config = dict(
    num_hidden_layers=9,
    hidden_size=320,
    n_experts=32,
    experts_per_token=2,
    d_expert=96,
    d_shared_expert=0,
    hidden_act='bilinear',
    moe_layers=[0, 1, 2, 3, 4, 5, 6, 7, 8],
    router_score='sigmoid',
    normalize_top_k=True,
    routed_scale=1.0,
    balance_loss=0.000982,
    balance_bias=True,
    init_std_router=0.00781,
    lr_router=0.00059,
    vocab_size=2048,
    norm='rmsnorm',
    norm_eps=1e-05,
    tie_word_embeddings='early',
    optimizer='soap_variant',
    learning_rate=0.00354,
    beta1=0.95,
    beta2=0.98,
    max_grad_norm=2.0,
    batch_tokens=[32768, 65536, 131072],
    max_seq_len=2048,
    train_tokens=250000000,
    max_steps=3936,
    dataset='wikipedia_en',
)
Below are experts of layer 4 (counted from 0) of a mixture-of-experts language model. Rows are named router (the router's row for the expert), gate (a neuron's input weights, with its number), up (a neuron's input weights, with its number), down (a neuron's output weights, with its number) and show model dimensions 288-319. Each number is 500 + 50 x the weight over its row's rms, rounded and kept within 0 to 999. Numbers have three digits each.
After each expert's rows: a language model's description of what the expert responds to. This comes from a sample of Wikipedia text that the model never trained on.

# expert 27
router:494458486457580507487489463623480464525497563452615544564489458463401485570449547385433507466496
gate0:542399435522515569496497501449504576487405479477472507552444494563604527522481524593501475521506
up0:546464497444535535518477576487477476440500522586495555524535535508432453358499439570457588538555
down0:462513573520505569453457392467568509542406470610483488504484464508535543509498450532439499491493
gate1:469496431472512509532528456467442505496567502462444531468552418469454456452410406481612539527436
up1:415491576529465523549487471516517544509587508523541607462564516443556409537471487569526580506489
down1:512479455414498550510429557485539472473514404569496466517428544430487545545483493509450407412466
gate2:541416376474518399512451588470450479477539486506524483548577449457523497521555547610507518438560
up2:460485474519513455565544544423534487486462576536522521500607475435480430575568548506495456551609
down2:447538592500480624534532537476545415549541469454455444473608435579510524392391477473472445381517
gate3:588522465501616573415451466506500522532539490498485472455554386373495454475475453506494453498455
up3:512509394424446514568479423427507542559536542485508477595475485542528500500527535552499521463504
down3:553565528484560573517629537507487502548477612445420582550537479476485517482465506463525508619433
gate4:421465475589582474484566495528511610582483505514517482483512511573487536484496496548493477490528
up4:559515462496584408558490457555514476408400498480414452504351512468535515562498463570472537464552
down4:454408511572496430545495445487460458509514470560528487492551529487369433478552633532474606520463
gate5:371512487532503484485499554510484455522590658482537453497521477514479523489514524525467482419566
up5:510511462422464514514552642466513433477534430511487484500596522518499468533581477477506458483512
down5:534483517495465551554587433470547543500508536518551502459589521618504504552537430516431517516536
gate6:516489502501477562534520476528490537496450465493517441611510390472500617523445472520499602454516
up6:570420535512482463449566524497437471538452457463484416487477504452527545516477472500420582461519
down6:505399514496558433504495504462543473535516459510522430581515489473512515562493592490527537628482
gate7:467536413510500484507511577507466454471539534445503457443559444526488414496508568484507490540590
up7:426499464484514547506507470486571522521396461505509518391495550510455553406496456464445611483460
down7:567422497509592521397569539484551539396462539430544491499441422493426542498565487487440524429475
gate8:565470512601468481527494606507546532553520515503532493465468539537641494486461526447553517572584
up8:652461473538428577480501479499527556537555457554525437509472473471517432414537480541527529452536
down8:503630468596479454462522499511574513567504512561552614545492470477536480505511482554552511503465
Spaces and ar pieces

# expert 12
router:506488470450578519456456493565471463574454548511512548552567403422425494477465485423511541466541
gate0:438492517457470520483504519489444587529553517604539564457553485488518487494481463469482571424562
up0:497483494421599529557493478499528445546522440451453524533424504459458551515588592463490510557471
down0:540524418547497448520543437467419458490567554502451473407560517494456424492486432519441438545545
gate1:382519487558492557568485419466590518412572450457482497592430453553486534447530544505460488514551
up1:566485387447513437438419473428511437523488493534507450529583429550440483441602531541543502551484
down1:601428514435531591505509537522468476439436515496513486519435519425488589513461586429517515473509
gate2:488580446533471538408552487518481525509496440383462497545430513543462549552538522503559538515493
up2:487463567538511474512439439478531548524492508525462501497533577500553478468421490558476590479556
down2:419503429556621519504531492525558537511485516472468485457498521506458561460482481457442569480556
gate3:557527514466457526574457593511434527514581578625452520498459428502465568425591584495550518469465
up3:443500495478446400500577534530522543476527590487469422509550466434466539432500428483525467408466
down3:524483462487489425487509563449497458476480447465527432479468417515511439569598532506540492538533
gate4:515518463466434433435468529466460512524517441508523566553402526475646547502544411578416515493478
up4:395505477407494461577486561515473494492513462475531583518508556486454575459490498489492491536482
down4:525472478509426484420425536410578561511377509542450478512462447524545454438605547453519555584469
gate5:609536491489613497403464509457549464590407507479451618462446439542541505469461529439529459477514
up5:471512503572523425440432496557595594510494525517486520483487558543503475476475451497534600571582
down5:525489469570466431535530552468448470611422522383523510484548512436462521501521505499504501478549
gate6:541495499459571592528413458460550534505462586558495509448439609533495426433465529388489517491522
up6:542402443471409459523541578452500443461598555484407427412566467521426497405495546441526553537487
down6:416560528496488467504513484579528435506547549506455418464557388406538511540528541464434531433544
gate7:583503450449475477501559472529500535539607495517448518543505540524587498494514517563491508504505
up7:530445513503440485566462440522543577546508442427623443459524475419473500543509539442552453469563
down7:463539491487541442514478405502513583399593529420565537432509548593493545482428465459495449454567
gate8:449407502403484513503496545490502550509428477524475396475536476484503473419493488490495454504512
up8:473497465430547529522476514462480509479445487484464496469615422429379487519393477534611515610488
down8:531596438487608476463458447478430442471540467473531518538476452479564494491418461477535492486532
Abstract noun suffixes

# expert 8
router:537506446446542583441476436545428451572471569415546534543530488468428503552451471462493528491533
gate0:511510466436446448459544480484502469502586508539590532496499524466521444476459538516488512519431
up0:446560473501474533492524420514509439475545494507509448507473462555460540447595523428407476512568
down0:495440518515575587477531564458488552506433506434382449483513476553570498476386472529500497526505
gate1:424552557577473576482438507492521475447620388468485464510524501503539556471421591507508432517519
up1:456514526479456509347431536559516459501507476495503479504518590503445554474532489445498459564564
down1:425455571463528510534397464577460484478568501475531575504530615554546535549472533464491494474482
gate2:486528624540471524434510498515596441533521448480501513512570453521483507522529480469498507473556
up2:500404555508362446504446501445531585427542494465462536611492441485546521464609508472531534499465
down2:509587459428541507529508502519486590546459533485532491430471456495453470480525515545470498600442
gate3:448520431531501510445482444498532537567485462477493576453450613497610471542471433534501506616535
up3:451456447502438562569489405499431388466478512492536500558480516454450454495464412447470496480475
down3:543512545510489596561518552424537486483405540591520526463531549603541446441456463647537539558498
gate4:460434453487424505591587411553495603564427506510476539518469475580525595527475540477493454523425
up4:495497436580530561511530448458585497532506531470529414559507528422488482494547512379478454481486
down4:490467433466479479414440532524575498484506515593482448588522583553594502469541456567527532447475
gate5:565461440547513550497480474470541563482577537330408495520449476499499572548537579473560559438429
up5:472470470512467558405505500507525470534435482559478442569405529504481585481516574492502554621562
down5:546528432474526504544428471461503487489390626522521515547495486520524503450518588518568464529538
gate6:514536478532542551501498453499510444546485506598480487389497457515497569456472571435430572486499
up6:461452591533532543546486506492491514554399467409527516464537503641475437544464544433463553482459
down6:428486441523537505449545390491505483525493502494493391504520450442483585478488552594408457464475
gate7:525510543559476416450485514588525475561505448534517433512544453420455449464431573518553555524550
up7:420451413515488463460518454517551513519484477524526551494564550543394561494402467540545552527500
down7:514399523549466466526513445533469504440483536494445490530493490503451490536591487445496545471530
gate8:508592553560543375515343444456528524531464509523436526387445443494535570513587498452446445439453
up8:563556474481446572419557548591461495552485547542583496558450521542466461499576421407439508477492
down8:527503506594570443493453544533555530545591506498526571501489453496506501504443451441448469499408
Name-initial capital pieces

# expert 2
router:518509487449478519428506409565410476459427546450505510558495452506440493497500519466438531532609
gate0:441479505548498404508388563514428450484448375450484502575409495511504505542571512467496455497532
up0:496592449403501515526477551528473507460482465517431484451467475487545457547501520636534483536481
down0:505590441565495515481443503555470476519395497505559469579559540529561428434562512476430583318508
gate1:436516476481471472526419486478408485493490472538567600545499517463542502488442505541426519618415
up1:567570514470541491455543454587506551521528365518514470518513506565461472571518539497466438497451
down1:534493448357531489493607549507411508467473524424471416441447553606520573593415404542538453487525
gate2:547434482563494500480490532530500547582437492533417409450477504593616566514486520510469512528426
up2:472380527463483413521503559465428542506544437562460454521525620453535556539535502483433491516588
down2:494507494435501377564523525576531564507527451566477535572509512496490462481483406582496489520587
gate3:422468593543560450542575601533496413349520516584427451461537486473461571477440562555432525417489
up3:420446445430537501555429520482534440499536525489481534390583513506535513554435543542563549459569
down3:479503452481617428414500488446575473436628563488538504495546549509414546566483526576501524535434
gate4:512557482499474560452486479595560536516539516481443498426539546502458586537476535494452512512488
up4:541539537504493531469486511415495462500477534529458544513485377564522415561418555402515508495513
down4:518498485441517433565538441428526513419458456502504392505522473443525558542498485541552489493482
gate5:485523444508518543544507498566484504465472589604428507528518502494450367456476429489480433449390
up5:496491475468522500485496546538487506537510477500463479461583533496546546560470542314454555565477
down5:532568490537513535516528300429539472545506496492508501482542494448481583532445467498423487483490
gate6:558560497484475486456629572515530567498542418532514571466510550510499360541467440499460508451497
up6:414540501482481527597472588453563438441486559451548502562484554547527440526472433499554460480416
down6:407523523485458548465534559542501513441484488511638457539503565544451484568561535462458616565447
gate7:428527468563564537541502449485476521512461435546512492560498504492448435561591475538481468546510
up7:469470487384500438498468415459515457513588514443524567469518468512484464543527477430563459451523
down7:465474501486532426511450431502490585551462525518562515522628387465414513491522555514559490497511
gate8:439531585441505597461476553527429478445585486466602565493522460525499512460524499500559502591576
up8:502458563395481460435391503555500443537496571500490477490502568451497461498530546579420410510549
down8:516590500506513557490616422521509469491521503395561469538604476538470462450419525434561507416563
Infobox and table fragments

# expert 29
router:488515470447544483403472504514434561554431565564558455541519396444468493566471543452439455485528
gate0:524474576476539492446555524485459452387547539539507449522452470496516567527501504524501473487556
up0:538430526436431415462554508315349425570532496447526535521552488515527453487570476507462481477456
down0:499555468477514477556454552469532619568510490586526480482467464518568495447534467536530537507535
gate1:540495491523501530463511508418482504537452498502510496553550565496489494516412409551415440434551
up1:522425500528456513492511458522478498605408492410485498527533467548549570592490517389547509578408
down1:414459444468467547453403552471463530559502489486502521484362497494404542515498565495495468530504
gate2:508399494482536534538393592469510517516525535498422499544537506528600455626443503545495496480596
up2:443467502445501493514450484576553460518489583476483481545597525491533510592553552496596480484557
down2:559598568533548517522489456544530446463502549521487426546527558532484523602402410521495428494538
gate3:440513537604428516576476403517508493544474570522564491499576501406442642512531561429448548441435
up3:567544456522553566524432529559520466498554543408396530471472535447486400464470509505574481546644
down3:512559414481552587520580588591616588517495419543535533532498497535424557459441496611483549451471
gate4:432461425393499516503517409497458497463472462472514526627477354424493489465531501531495514540449
up4:419450422550367563412527588492428500498501514553588474493519482498500514505511413535554522503465
down4:560494540493530491507522461466492577447527522489460517528516540547478454428499507540447471455489
gate5:352472484453517563550418521518532564564488407504502518513403523468492439404508431438509441488507
up5:489519478480590481612532561477387580539498469595493485570484510537540509537451545510481522546490
down5:477463494548491556473480495358520558451527589519465453506462527468468462503473542487396556543408
gate6:457547447433445462452500509490481482511569477483628572482487570507551417468523495580508556497447
up6:499478427489529445578533513474401527458531515551536484476538555516555537396569604635472451413565
down6:503463466538507535435459426525471470432392399517415442584550482567486518484577518467562543597507
gate7:423503517520523458493608466425512556476479440472471533580467501501493587470597457426511450442518
up7:519513590500456445492459459500432546520572493429430585440509485538490581490466495559511552531540
down7:510428496514493575456374462473504459586523468516575445493532525615471473546517439578443519549518
gate8:550552467430485613453613507537477542464474469557505454611473513615438480495575494479524570521466
up8:553447507496498471474445505479486440583513469526590512376499498470441486542485478540430438460492
down8:464467493543551432527469486522550516560533601504503616458529491435502502486427432481570430504496
Copulas and articles

# expert 17
router:490518453477495628436531473536450483557424573408665525580480450471393531531428482509443461467551
gate0:420473473527534531513515468466512522594497458450460455506483501461558480493491440485451369444411
up0:562548451484500466575484467431534525567484445521623483458482480603512477441488542507478482476476
down0:540480511574480462570513424456515604441480517487441527438555559449542542456521603515463492541398
gate1:430429449490521428459497468472473447477557535423430489533521506577448444498369496503443492489485
up1:484497562485526410546517465434433459485510471415437561530554450477518454467485484506482489460452
down1:468502444483533479655505475438558465449538498459556550500540519558626487508487438485471440497469
gate2:454502514573510450509523530520503378500575406535510543559520470453496525537478441552498485497486
up2:482523559514476476490471565472441548482571394529488535492536523490486493463467440543520577544548
down2:569588484542552583510471522520541515440420595427431429448466453493589576500511486435523545483444
gate3:502486508538464514517520435529573522417502559478569528565440523468524544456476566611396516455509
up3:489542427458488434509559495442390469533581488497482479561537472556443539550527504446504534506516
down3:528522448432505635495465472471582536422442583497478516546432459534510490504549494534546496464525
gate4:468542474541566455473460523495481469540446526533573469512469443438486539535504501619444506500506
up4:476417437513540488551448517582374481508519563535516454545465515505477488479562426490496554510552
down4:496412539482588476438446594461447539434379473495492514425538494510463538552539451535435426539499
gate5:458481451391473526499492503481557496522504511531550592530511438502549501485547429479636502548577
up5:398540510478471493519489460504542456480502482489532439534396485597518559513547455514524490576539
down5:482541514389474588565556429490558515563534533500506543461479489557568560542509566531521580467600
gate6:501502532552401495416450493522515505573489532430464453488586520587384531484580461497506538530517
up6:445536538526392532455377525447569509472492525554512518530616500582472492514457447449521500493458
down6:496496458506511481478506577413496646482595447437537405495548537534597416523475510533528513544419
gate7:419517469567476546493505535620533420485481562552480496467491588507513525517501544510387409421486
up7:517482544396535419464593448530503609502480474500484636397438605537562508460621619508522548488557
down7:470578515550511553490518484532456560584419459489506538526375510440557535467501526482480557430502
gate8:443455486477457476511516441568527490495518438430449507504478458469549485475376506464531465466530
up8:550532557556494493478588514476551522440572567483535472489448491480490556580493539526556570403477
down8:565580545429574473522543379427504516529486523563524530521544447447619448505447505565546539529463
Quotes, as, math symbols

# expert 14
router:486502472446538510513502487593425489561392529527473530506546452495461536500388520462510505450568
gate0:453514575477490410564460491533561512476377492456425499494533556498481494556492527471499530493579
up0:450517545461500514492425449430423459564518511443425458513500381485560379483537498384566521433549
down0:491527495532484444497405527525520489498542499514474440627517454532534531346582370469530481392547
gate1:448518654508525528573503493415446558569557423463574538495586568490460510481490488531454528620481
up1:495508559435570475571445453451504499360526454482457533531504517392491452423461475506418447469565
down1:447539531510500466495447547489455491480479474360582532441568425453507565598482443445462436535486
gate2:584538532445446464546569619421492520444482458540451499536460354455504479419498501469465514595452
up2:506529615436553479480505454458385514514447412438546429434465618535499478543482519542521470520445
down2:522495382483506496465635435551580509500497511510503543474486556621571407452535492434563540481478
gate3:507427480467457483503525678633505504525463452550435412647528518533488504512516524539498507530470
up3:460525470584503444469462478513462434521448542544498367544633502456475492458523501491514526495452
down3:478453462467457522476523506448489475489532510482478402546547548454467493469511571435502507415452
gate4:546569524643506398456459464539463423450558554442577489442431626525496460520404456526457587510580
up4:568476458559439417487497500491548571610431540558595512491572511449646571537472480597522548459465
down4:529553469486588554457552401482521507471436540486486532561509468601562456472528448470439484456504
gate5:530580568508538473429563533483458572472524482474491489506631461443493581463477423473587522495534
up5:492411538544477413477566554477498507492447497533506511539560514567527584422513434461483615514501
down5:506490449451506493609484523490553415595486492548456499520448468483530536490444542523509360489433
gate6:448575541491530427448517411579524501517513418489449551477504455481442431502472470445516476579605
up6:573549460491553499527456539525509581424443558428494562515496607376598432383518525539558639548464
down6:501475399537463534494491450492486486581518474458530596515406588532581618521484430438449489485417
gate7:592413549455581490523509506422483508524491507514450553492511491430514519467504547599523458531582
up7:488454572476533501598499485527463510588531489518504477535490468490575510533499547492539452549494
down7:556541415626589506479473519515543473435439421467550555578505492479499455517434539434484492520451
gate8:516480516493489524515543487512405561512472500510417505490551457519512436479501407537486490465622
up8:565548451469500429585474498509575503444501521570476471527535509470401513473534594618455495505439
down8:522472538461524482487536535464540453478520453605493469514490497522525517440456462495522502563483
Inner pieces of names

# expert 28
router:503481480460531476475535433516455427533533572460529511561535453492426505593478483520366473454584
gate0:520498588523479490503452503471618437491556564486533515518423601439510487571554576502481546576567
up0:509438498513534497544567499461518559524598472506496574491465537510573571525476455488458548460485
down0:615494493447456592506544494543551590481515550527467456500508488408573537567444494594558430544451
gate1:547452470505526542577517515547497558486563502444607464505552532524521436412449480494452546527489
up1:448445468518508497485483479485521444464469502506513514543477481560536510467495586481460543508508
down1:543507474488480533533558524562489514577417482496494587586458480509488455437525571574515627579519
gate2:502470539429532490450476496554430359574469531536487502385437631495489450566477490469486575507536
up2:407496514476479538509533491618422455503547464479470561457421527452537496471518544464445445485453
down2:480401479532445479430474452532447499593498465486485457526462537401563489518538544531480487426515
gate3:474486517519470523658395506589498451454431518456457456489500465475510548555470548435512444503419
up3:493509504483362518406511510418482586500453535402410543455371603572513590525526482439507486470511
down3:453592405560563509485527484534462527495499590488478479519500462410557588536462531512525425430478
gate4:539533460504507484492474471502557458476465562518516389496513601471470427542601463538442569456545
up4:518449557437520553376496568588473515636449509594472499473390509588450480522542453550494534503544
down4:338532553461495421419473477394461538477522513474469531451507416556548477566515501468532542504535
gate5:546461374493501486582505562487543473442484581474472607542613485513535486464514477494506332467523
up5:499446605496492541474470563528466528528551526484490474453622451500523444398502543445530528507536
down5:486450447590529519511381454492431562508531444411470545515602436582538503474409451483495592461489
gate6:550566547563465457449510517467473468455492437418522444484412512496402514464424425469530518591464
up6:606490457509440527483461513476460451457589452519491447513498440440465557510475504467517442559452
down6:495568512508565489568487599458499492494534516581541545508485432557498609543458474481471608572568
gate7:525451512431493439504567528395550534427483398331480429502502599468561523532358484492473516420552
up7:493484528541442559549494397438583593506585515569526480548499457473504466576494473511543450573435
down7:487538528403569474539549498574445591447583503450433502497506497502435504474480525479414445496481
gate8:567510416528524611518480507401568417597456543506543511525507531418479493515460521463541428505546
up8:520525452470548445511549503476553472538464489517503470575526492443477616507465548496508508480538
down8:455488356571490500570464566568477451555485499419492541447505527558508541449500396434534468505412
Spaces and hyphens

# expert 22
router:492490446501518537453500434591509495466488505546561527609548467484486567472400537494464507567555
gate0:474530374488477462546579530499597562502488506527463466514451482467513452564402476424499397522585
up0:403431410427413382558515476491502484546487446477476436538445492488501475431442592564476381451538
down0:481437525533467470555485536585484391466424427552518451477475508528528555545514465475560414545412
gate1:486502566571483540557477604494504415433468411563470524419524532496477492580531491468576595476537
up1:505525465519483448458435474561499477494548440548414612501559455499469640510493522488470463430455
down1:466466584449424476495478459512583539488412518425562499444556468411521519518489468495429482469540
gate2:403459532507542567536544465434497455509485454561449444541575458506465530511482540522509541496476
up2:436618522458431427506450413513490508530431477508588469468498505550544514509493448533565535465475
down2:606541574511518539522508556440440441556511616469485471463458485501471517587540522565561508504471
gate3:394556507447424502491452498450437597492433534532530472527564501458440496498476496514527468453448
up3:509557474548483469522506499478495502527482558453486504534493485575452528546541508574503449557600
down3:483466437509475487429610436483460639476589502538462523505407522478427560496578554354534547434525
gate4:526469560523400468471586444498595539412393483480563491475570531530493476447478494565532501565451
up4:568528450531489511548462471544449557488495419541518471448548501469626549487453414538521452547460
down4:531506471486532499526512540468430497532516418573449391563475513440494472504554478488500447442535
gate5:481477502492573450460460407542516425518558560484458577531468592512602516596475524414521480546508
up5:488519434354467522497459511536563586480512600550540414515544482485486554437542451478579480442460
down5:507580535525510415512555539438471493530465552454530427494512427527448437464467493528494475477431
gate6:479525515493527526526590600411520545515638471452428493521480489488463469447477591418515486586637
up6:479500488576489565506519479427557527429510508509545489433510547450485420461468512438412465514535
down6:493480546477394420462467484496410537498517453520462457465566536472462522553500553505419510566547
gate7:508568604512601498439417555459511474518577531467520565484538425551564526523480506486458349486467
up7:599509391548516495457531465448603551531509425479584517450508574521495466559519492458438524525585
down7:524506586498457519550439495539532450535465480474661474477448505524578387520556451542491447536483
gate8:464489511480569568532513594565495442486492475560515505460541475387482517446562471548623543503570
up8:586536466603485438520437510464529485476443560474437436493457490440512479455505522523561449521527
down8:531495487499479493384430478569502481571575504570419458524505472485486477546468521495553416390536
Word-final syllables

# expert 11
router:551445492454501470526476411668415572464486523440610499491520455521505448522419543387490439469527
gate0:519491469491435537506543542402524489474528441467509526454496502507519520489491500493625461513573
up0:441485420523557499538568546447503439528612540516521455456529517437430544449485593518435513420466
down0:579557494556568433535496524548524484519440549399424576443488537585467471474460540452521553512470
gate1:499480562461490549475540517507503580635499588564599440503468565539562516495507510546568545483382
up1:429493490506532593464443486432501543509533506554539549499548452517426434398441538581426503481532
down1:490511576458476472496486477515487502438477554458486436536518492426443545425578474560444388465478
gate2:520635464497465439442497494600571502493470470555485601502489492555467458472483576446481456443512
up2:524543561506542482532446435560510571520500473590472486561569452499528460489485465491418472457493
down2:416514484407460439419449564516541468505455457558428499523519515479479569515538495562496538480427
gate3:546559559499482468393402454481570466497510501486503515503396513506548478437480501568579487491543
up3:479526533528504523551428567515568484485463502496403507518510533493571499454499507544601448429495
down3:470391466495453536465436500576487501541472476475505521540486446531457557532447479498421543424460
gate4:541534455567470572506405502467513498522466471538568586488457554467487607545412401547344535544415
up4:526659604511545469514392517548496510552464539557625461443495547369512487485490554528460456535447
down4:612472506461565609426494550462497413501476442491503526546516475489560580518455482445502452519429
gate5:372477527530510524523472499456553496420550544474458458475568495445475525530460560377476350460450
up5:546550502470532559520499558411388483505462601447479539434553516504476526434522566540476519512554
down5:521474508543466526497552553526470462561467455594450535546493402434479543586623558510408528512511
gate6:464455449574558478460509506587542483589472508435551546452511548483462591497506484567456502475422
up6:476576533558503498639416538512410444484472499532535506520527515561499452419501444501475476557608
down6:530539474429545482562610497347423500523541469515457528453570552411464457494525478460544479477431
gate7:555524495470551483521504530415525470565548529512569537492474527511511462508424538483537562443519
up7:506493521553461615486519488507506419498533516415469451350453549476468544499510433528505434518537
down7:404408534484531521528485494437523388543425455377505454449436485458502485561510475504492611460544
gate8:524528523465439530534503429477566534482569511501537563565571492453493543509530469473445525521423
up8:381545476504522453567484440415523514519486504587463550538537510389542525534413526413504531557548
down8:487475488561462469586418500514457472571467403551536496539463516570469442505463477574549496524477
Mid-word endings, sports nouns

# expert 16
router:507396498532492492514549498593444417488439498411591512570454467406486506581477515458452545477513
gate0:557417445550476548474511515473508477515440540493501502499493435479585443547485581490428569559473
up0:521505529495495426442581563596421491602519495530525492491442474442560470564520544678407498452540
down0:483500550446538537523475482496494483435466602530431479487495527476492588447529483559505508501508
gate1:525465461482522452506495549477479492541560540533516534541563528472520491427580370460526471516492
up1:579486546400471472524510421436523534536505524450576437584523494512447492515508530496576503490502
down1:421523584529568560466485538537493487504440491477528590506501553536474406444474422497480571497554
gate2:472547416444470447459568520479473459508520527569549541460517448482437584544480558519491583537515
up2:441543427524526483458519461510404495454454549453482541488551493529472480638519509524567596463488
down2:392500613558462530518490481521456505435547457498529466517408546533505457482579521424544416518465
gate3:463533532561474451573438515523564575614530480505562437443564504507503553557483500548523522519487
up3:572438510399589539543613523463386494446506513409462488512615464556470526459461495430541542473571
down3:587518575556463612552456519508548463491536324507592448487403518533479520454499518514461517546557
gate4:450506426524499573504452426565424455472548478502516614405424474482476506494459459553505419522394
up4:560564516531547496528494587669490476520589474423484588475527560546483450573423479510499500464596
down4:533526446543472439469486510517508506550445491515429507506542489526571492475370502478521548434501
gate5:524491460526501411448586512532478488488468541490521497493478503560530508511500551488529577579539
up5:455566521496535543553478395511479465519537449569533514525488510499505555586566442593474536447511
down5:482464518474519467500533461511405432459443520523505441556530432442506616416498408598466514547520
gate6:480501523631545490503425509457527397472519561412481510491525412557521532547505438419565471413467
up6:523502473512559481524508450571608511453422529475559484528463487541451540480480488473444464505537
down6:526352511486535520466522470532490498483528560505469651554494532458514646457479506480588448546521
gate7:491456471481512549446589473460517441578533476441490572511518437520566522528542572568532445534410
up7:527559467534615593444621496487431474502482501477532547499482530453531596570580533513465506497424
down7:569508537635571416542488504523500520496473479599467505406502459508525545550462519535531554401531
gate8:510547542472665545557631474479532586548560431489579583443398560583443536473491544478514580562450
up8:485527471427449526441609554488541475543434539421537488635459527486523516466533502541458487472462
down8:483532513573559471437534475453529484611393441477495520517428495525525527459564474506516520531525
Word-initial fragments

# expert 15
router:503551564486610542532570425486454580509474482494571482491494461465495506517532423462414475496591
gate0:441520551333563524505552512498505488525520507463557480465509428531515584625459530465564420431568
up0:500444506471442447505470465506548513555498486450447530418473478530478438588495493555484467424600
down0:537480659518474433541462440552500526492533550509473460509537456441484460493464520536521517520505
gate1:519560462460484399476577450539475491633503422571467431530504459453519558519559409577478452496561
up1:439507485493465595526457518571410579570457521386568558429553502489590529508607565499450465476562
down1:514604453482502539509533479507483423477504472468488473530391521514367439463547508466530455510393
gate2:515540580533577482611473559516441527488476443524549501443477577518464564551456512520497533496543
up2:492415501521452468467490509484521424525465618508436529529547430465474472409513545489496424507517
down2:532655473529527469453458504488388419397392521463512525485610540476600579589515602544434522478381
gate3:455545487486541571532443430561544500559483477458558508424372553545529489509508518527544542516514
up3:494526509525512406500508503457488507503512558481515546413492497516448536547548492422466533449491
down3:459460508516552483542510423578443372502513500510554483535449440546483545395534511512518504549565
gate4:559519542439466488505424409499524471571443597563488506559498517501481488503437474451520444569565
up4:522433496506495525588376456539463480438476442563515489491452522481513508565455527604392555456550
down4:572517520480472521512500466457480469534519487488471565460420476461501448462545591486494561519547
gate5:564512572526480492519376424526587443502486489438504490473509475461515562566553455515554419580514
up5:500527559503503421447503495486494485504390403520543582496567558574532413529439588528594550497576
down5:483514515487511500446522487398499456488440537450467482512556497385526471437545498521557472486535
gate6:498561554488538531527426565502440516515487496435471441562489537556445490545509541483498490521387
up6:483563562400488525572417487554496502531547516521519486514614533514513528492536583521416470488448
down6:491567467488538500542494583487501378410592526487508461493489552572476434517413502389509558587511
gate7:435534506508494448515451531499554577516452462568566467506601589470453405431557532430501555497504
up7:494512442576528557567412531506506508528564553461558538509483561590589467542398524478423505463539
down7:595479568432531572466424504583453534505601463513498548582456444508439556480532495528545447458497
gate8:523519522509513548498515449507549566555509342391491466529511458515539518552476440612510529551620
up8:458445470410490497609478593518453422492463509503531585452555500536522522504507445516504514601438
down8:523612419543458544501406504526446444506529545597448577516475456516639473479492479469524537496534
Mid-word Latinate pieces